Below are experts of layer 6 (counted from 0) of a mixture-of-experts language model. Rows are named router (the router's row for the expert), gate (a neuron's input weights, with its number), up (a neuron's input weights, with its number) and show model dimensions 320-383. Each number is 128 + 32 x the weight over its row's rms, rounded and kept within 0 to 255. Numbers have three digits each.
Before each expert's rows: "mostly gets" lists some tokens that are sent to it at least half of the time. This comes from a sample of Wikipedia text that the model never trained on.

# expert 6
mostly gets: " (", " \"", ").", ".", "\n", "("
router:165107158015084147090148116106154122141106105091086114152110130118165106113132066137165115161130170156141073131089101142195107188140095100150078197144120090113106125133129107169157104173159175
gate0:099066151124069178131122105085146164113089165132127135134151128155092096124181084157098111118111115176174124101108112081134117078023136133108103106093121128157065099118119026119106048199121174
up0:127112175118101141144129089150166093189180113147107099118081115118164097123126138129101110114090135175139059162130162110117161143117146130135087088118118152157181122150099124131076093098178114
gate1:139111153143133112150079104080078145158158150098158119126122076090165131195164120102135120104160169094109112122119142138144134173140125143171137118164112102194155126134122100145095088086118094
up1:085093095131119147095145114111140115137141152147139136186123107137133129130128133159140127122096146147134190162145118073104121190178148155079088136145127102156116115083162115102134061211151103
gate2:102101155125151137133143116179133084146170122139136150129137091164167112150144170134200160070104133120123153161129074137127149154098100141132106162123127088076063109110107139184092132145145163
up2:101093160098130165108160100192128088172132082049159098128096156137104107134135082177186179085122118044144145088085068144078144112103146142141130138102148120114103056139109120166136181159124132
gate3:122113100111110126155160085105058100177043093127107145205170130153120157185040092161087112093110158070205121093125098159111128106067061135043149123163158062196176136102147144096114123149111098
up3:108091105105071119108083133136098170113182155131132107153140106063117089125137126153112110157075096113139152115160172142140105103192158176156135112180074131138133141034122111122089034069116162
gate4:134167094118119133129124104107103074101079151114129177135151186144150125056107174133139125111091138128156141112149057138132114045116076115144168162102110122088119102126152115135174095090150156
up4:116073082139114130200133142111143117124137171120122122163145209152115116139121140078156103115186125139157195126146077138095142188195149146113138091121188110132170108130156111101113106080153113

# expert 17
mostly gets: "ator", " President", " coach", " director", " histor", " system"
router:130072175091145153131149088066131094121121137146053066206077121116237121129132132112146123128122191130115080179138118108170085115183136108088150168169160144136167100170092151148107141141108173
gate0:080081175155152180093150165137140146186145135083103126168113111150185092080145077079169088133101123056137124138061203076160136073165083137105134150201115177156104125080167130120145122174078113
up0:131127114197169135154173156050115144168125136115087169175127139161075139128145155096105129041175126089102109116141187160128152136158130100068152152141180091110127126109133120107098128095121100
gate1:127064204147129198138161096133111152129125164175108144203180141130166109134093093093116135135154141099168170084196139152118048086087120127091092097157125144105087080074160151146132139131104154
up1:113141092117164154152128140103136128111085093124038118072139112171129143151117151110109133112088110138137126072101148160068138087147202168178176168185124172144142116109169123164117089149114118
gate2:086140109127123162099150118120150063136112125127129198167170157094168161158093163113173093165106169121141092166120127088136108131183154119115095116142194145156149116114121191157164132183090075
up2:107104119162090135135157109115177153150103170117170113126087145123176068106146154125111143139194128142141145113117184189120084136148104119096125174160151160140087063185114167119117095139105102
gate3:078130090123185142133113111139104080141165139078124137172090148171139107105115112105122141171093163101111102157148139066192119101145164130075144046141145142135102096142161105115189174095110182
up3:124141168125133162148091134085108097100101011138100150127200134105091132109108068146097118130093065139114157129118056130122079182075104115172108125139104147086170143155096113109093086139137136
gate4:104109149156092147101095098064133137135085112114125083153123133131214099162163156144116106117108216132131128166141117163160083131109139108113086117128158155121081126153078111146129126102104175
up4:169124149170138164169124168096098167068048148138138142097124167146168129116073108124094094093152141148148110191096089132087110119122127092140116120073125152132056062143091183097096073041164130

# expert 16
mostly gets: " 8", " 1", "6", " 6", "3", " 4"
router:172116138065136106096148074101142090136120147157054101149134088136172103196154143134163106151164125070093083097170113115104137166174131120085103205210159048127155083202114150162193099142159143
gate0:122151148113160081123090128137150178179086167052102140092136147100189162122135085101051155139077154109077136105087111057168119141126143137116125097105143057167104094110143162188090104155143178
up0:116119074088103164146116111108128162137148091084141090051165142100118154124181168054170102191109130138133154127228136150115121061146149164144090124081137111160097113105076054102149075106158168
gate1:155136080150124138153100134147114080146141141117113131096030090141165084161109104087123057123149115072158042096114116174110136083141157084116107196139154122096076149081084124114150136085111055
up1:135137136168120134103159096129085120144110109109128083091130097096123145151094141110136102114127139114120180152103140122141142147134163102123104129134109141127137191126112144035130149094169109
gate2:162127058121114134139139119115123099109143149077155120103066150158147144174111159053166097159138127163077129164145201085161097094132159113087111106158133158121111100146073139214074104079207149
up2:141102115119170105126127165103094061108143091124146119161125111169160145098101092121164128103214043084122082113126134109109136153076133141102140150145142135156112021100131085091146169206149116
gate3:119140095102187132112144112140175118119184066139125144143162157128093128139108150141173116185149124107104167131095206134108114148182080101150117132155118110124156146149146114180111191162131155
up3:100090094103099133118128130197075138059128087116138118118106139130144094123135160141074137150163096191100125146134138101140073173097180059129122121073152093107168149108094164114077091127104160
gate4:171123143113144175083168141154206118149170104163125112203128137112106119152134111100191142063156161177155116162093149157138131132127146190140184155151219134177109129127122164114107074120195114
up4:102141141153133078108102209102167174155105133112116106101124126121182177106102122120075160150120177131160125084105145110113129119092156189120113099097091084062158181115137138145155143109134110

# expert 15
mostly gets: " used", " use", " found", " help", " attack", " moved"
router:107065195086138121109104123125090093170159129121113087135095121116234133170061135185147115133154182131132083142176105176164104076149056134166139145126114106088158092157125149156099141152159149
gate0:097106095168166134132128138100152178152151127149095183132190135180125124130140103140095083145096127164179111044139180197142158115100151123133157062096118093102097085064141115106164117120088186
up0:075141129124163165124166062190184153177121172128142077160146109090081132145163117120099148093144141116076088152081066169111112165107090081089125108095130124150133153109113095163124168121116088
gate1:163142107077109156116127121135114100097127168111151108087129185173183099156150130138094106106079197092099191128129109139125166071170154065096141080119114158179125165090106151154113174081188105
up1:088101125087118122154139068149098145081108124100148127152130097175087113109163218094121132135147121109121062093085175130117133124111154119115156183145139128082136104120120098125163120140109113
gate2:076117136115077116083075153133135166146093117119109091089169088136187112179139099110105118131180133118174123103174141105172152109059150086180119100159130157085137054188142145152093112108189146
up2:067113177042142110111156098137137163126096142099121059178120068101108118113108078085113129091130129086118159128183147128142101151114159134180112135151126203111145149183144128124089119089164172
gate3:084056113133137101103139117089205139067168119103110139166109107168138192176122164116107133115111154157101087181192108092091132062181125130121159157092142162101065083106147183145092131160127145
up3:113147142066105125154190160160092169051146133123156133141044121109138164088211116082144126108116155126103105121134128129101154080163119075167221147168127150146076156186164139176148076124160090
gate4:052133150148138134179147138054067082134122103081190134100149170116098093123107094107143136103150103172158085146108108110104192140132139183168136205173153164141106117097133171128114094104198145
up4:075085114172147116114125115151100114157114093084141099155156046086158124118145136095144080169079123184077146116140149109116112111158123187126148094126169150158139124166145136149146117126143172

# expert 9
mostly gets: " m", " h", "}", " ", "%", " km"
router:119115131114097086157079105129137125183100133087044116165136151114132117087104159131137106119180127082113078100122108151120108134151151136112136195202165095114136133188104108134157124139145167
gate1:092178135138150116152163132149109142226153102099118108121173094140130126091094103141113205104158149129136140088109149138120145112153130081137152156148113132111137065165166214105127159131211091
up1:121154161143134105138134123132128114182172085111138150130163091158149138131064109126156173106100129087120116154130150133137142149130174123140139091146150110133117074167153112094136168107182098
gate2:095155138164101099152100093153128152177161137073097153098109104105159117049055117164149132098131111117089125141185145167168144130075165099139125096152132067099074170079090084055142146115104117
up2:132107137090120133145070125178159129115105109111121134122125111144149135119140092090139117104123159113100097164138126156159154186154108105058154097125126164156229093087171122181099122081119170
gate3:178175106075128142133172111116140124137135110085080116155110148112129180129118119120086119125132169144113113116115164164165103054053136142092209174162151124144100125097143107110094125169122119
up3:128145140126131110187181147114076076131142041120116182127179134069140104100125139148136097124115143130122170090163168158133210111078112159157130169123086099156107171179163149084169079144136136
gate4:164157096086077113142136172096060169136130128109053124134137122121090124094111193099149119099132131106179182109158137138165141148080163144176119144146103093156154174087108097165147061110137153
up4:082121119118122146127096127128095115176165122123135159114115155042139138088137136141143124182141154105118136126150151144093143147067121148202213131154134113181105136140094098107149066124117145
gate5:104155172029116147123143071137145194113107092071085150152131095111094143143137135141111110113099116125150081118110075151118172101121182100050087132065115138147113088110140104124148117106176105
up5:109157124115118164106067148155144199122153160113120101065186104134099126130106148140127112142141146111173118179133136161111151144107150130142188151142109135147148152089107157120183114152100099

# expert 3
mostly gets: " in", " In", "In", " years", "als", " during"
router:128127162122150117122084121132156142198146121145139086148151146124222123145173163129165102139175135181128111194127113093146184164144117159051146156160122073150079058101086065186121139164133136
gate1:158154121139133099145106146137072072115136131105169150199169128132120104199118185126144106149136139118115120177131149191182111136178125163106190122168102119112159147104173082161123114142138178
up1:152131168097112145074205079109143096122151074146112090133170103113082130177153132113094143104148133100052102141143127084133075134147141076139160191092107144099153098169124134162146079115115163
gate2:103136127077127126139167106086096158124088121088105106058098154145123166131088131228142173102115159126114122135080150191103182117119097148130096090116073127109153153060127116176163117133203127
up2:164162140144171134154173075083184126101132063153087136104161108175077171127218111090133152116163097191122097157161185108105150152150147093119107087089077075111116105132161128120091152160172065
gate3:095096104106168135094096086180112075128121108146105114071107110150114177116070168096134154119140139117068135139100130116192168094124115116116127087134174112144132110152112146104123109111079106
up3:133141101132116100119129121088114190167131125153114203106126102123113126129124114177139230142163174146144169126141148140150173131173097124095130095102120175146102150123162103253141082084157088
gate4:132126195153112137145133080082198100141081116140114058186149106098118094125130149090155154134118191142104101149119089110098142189135130119127150121073139134113128157162202133146155147131104177
up4:094084121153109140172185149094116119128107134142150147075142175060140073166155138173134083143124175146141114167120109145161192144198101113112178115108102102088128168110105119111116054134119123
gate5:136105175186144139109095119160090143107119088111116075134150116138135160111153131128106151073126193206153170159111129079121119044120110164186180157103127079103129117150121117077188082131091148
up5:065141114109104211138100107150160163087107186088174136127109125079090164112115129147147183150090144134163162169142124191171116087110147182146135132186090134169141117164099056180159145144123184

# expert 5
mostly gets: " New", "ā", " North", " South", "iy", " Raj"
router:138126123106140112179097158112134122130150151130134021152105100148165059166139149148135072138104150124152117131146099105186136122140163156170077169149130127129145115123140103170121088185190148
gate0:086174106079131156116130123104127181098102151109199074125132102139177153138110100163172085105118144121129108104192083138123140126076156049145086174178110058109087139159190146161144116148144045
up0:139096112112105158155204152116152132085072165118154144179142095122144109118157084119128112135152140167103157112109121102112108124130157175149127146100099091055072083169139179144113073174115069
gate1:051154100181085063153112122121163121154112119114111152080116109107117165122124135144168161121128124139121115105184110116107079143122074090161087132147134095174134112136168118158082153198169139
up1:104149106153135104126186141138139120145160106069138080153155138138113121078139172127113095095119138148157152145162106142160073126158152098121126146113108161092119116157140123142221125194160078
gate2:138144092066151120102095108195176111061109151135085138128141130137077057146160142169084183120123118106172076094144149142108121131139131119125144115154121116193160180126091097113142099189150138
up2:126110110123135105086101141120133135113146067111101121162119153129140135123119150098091137115131195145159140153109100221101106144134096221128144142159091131116177110164134103125121113151057136
gate3:127136135096170100107081127162084139122102142173157097129096144197153119153081172089132149196122121132178099163147199186124145160093091084146127084128165157106128002141184089155089070148142116
up3:139066092178112099180120125071124129137069068085153114122159112161171139131180204153097168095142135107110080104094080095143117112146064131143127101110105106091194127129141123162078119141130148
gate4:129132123072108112102137188104142097107085150197135155117070148116181117121141128069100086096106117165110136174140148138116116108135101101184129148155098159103086171058140153155118148066120151
up4:193099120174143092098153150109133136119124155205164106121145173147097077101148143130192126122121111151121100102110113200125142049164127107158171183162158124099193065123074093070119144081161063

# expert 2
mostly gets: " K", "S", "N", "O", " A", "I"
router:133129175061121093126144143098145140120169148123113159126152168121111133077158104212142048172130182123139122097147081107109107192121100130115127204150140047138136144196138177197192065103185199
gate1:150105143123067111105092129118069099083063087110129181121162114131141094101158175091176080115067184121136107057127124120158129086137103121133114087162148099103095101138097117132099145116096216
up1:167137167092144104099131104163116152105186140131171115160172115149175113100106134141171160114054142139150126132095064138135098102146139111091119071144190167110091113118148128108141173119163114
gate2:147111144116099045065148113098125116173177084154163075109173163090164092108146135159121109121144099196143136151137124129146193119138131169042104083162193126142120101129175114125174114146194118
up2:140124118126112149089135143071132099126112127125125146117059117175165150157142144118164092136114143126144179195120165167139150151164159120151197072098131134144089131120074130096159134163087107
gate3:143113155136091097115143052105135152156102123150107157130136137054119108100095186135196085173174085094082061169128114075140138114080108159110155140107099157158060078098153131136176190099186116
up3:117127107163134114147164089166159153169132140141167115142065132103199196201103164082052100108137113137167129124101129099133175145204110130184068084155134134056156144120078126113138106176130184
gate4:100155134091098095175172059091202097157124115131090133184112093187144094105171117119104141157145152164141114133123109113119114114128154117110140136095132070183115102115158104139151085148178158
up4:191168107112109079151109100117060105161194169093101086106107077116124136121075104104149159137115111113183155169091131132148077076144147139144122093125129151153156163175048159136155148142143184
gate5:158124192175138126122106193101118088167181083074140131097185100069145173096118145118097113159107188133081173133163147116101137127109117143094165133149098109120107151139101150122154106091039179
up5:143146101118166121146114096059084177162094113124195112109167138211137066182124134136085160164136178163124133147069101130150090154158078163105193161126125158104175098096093135125036131109170136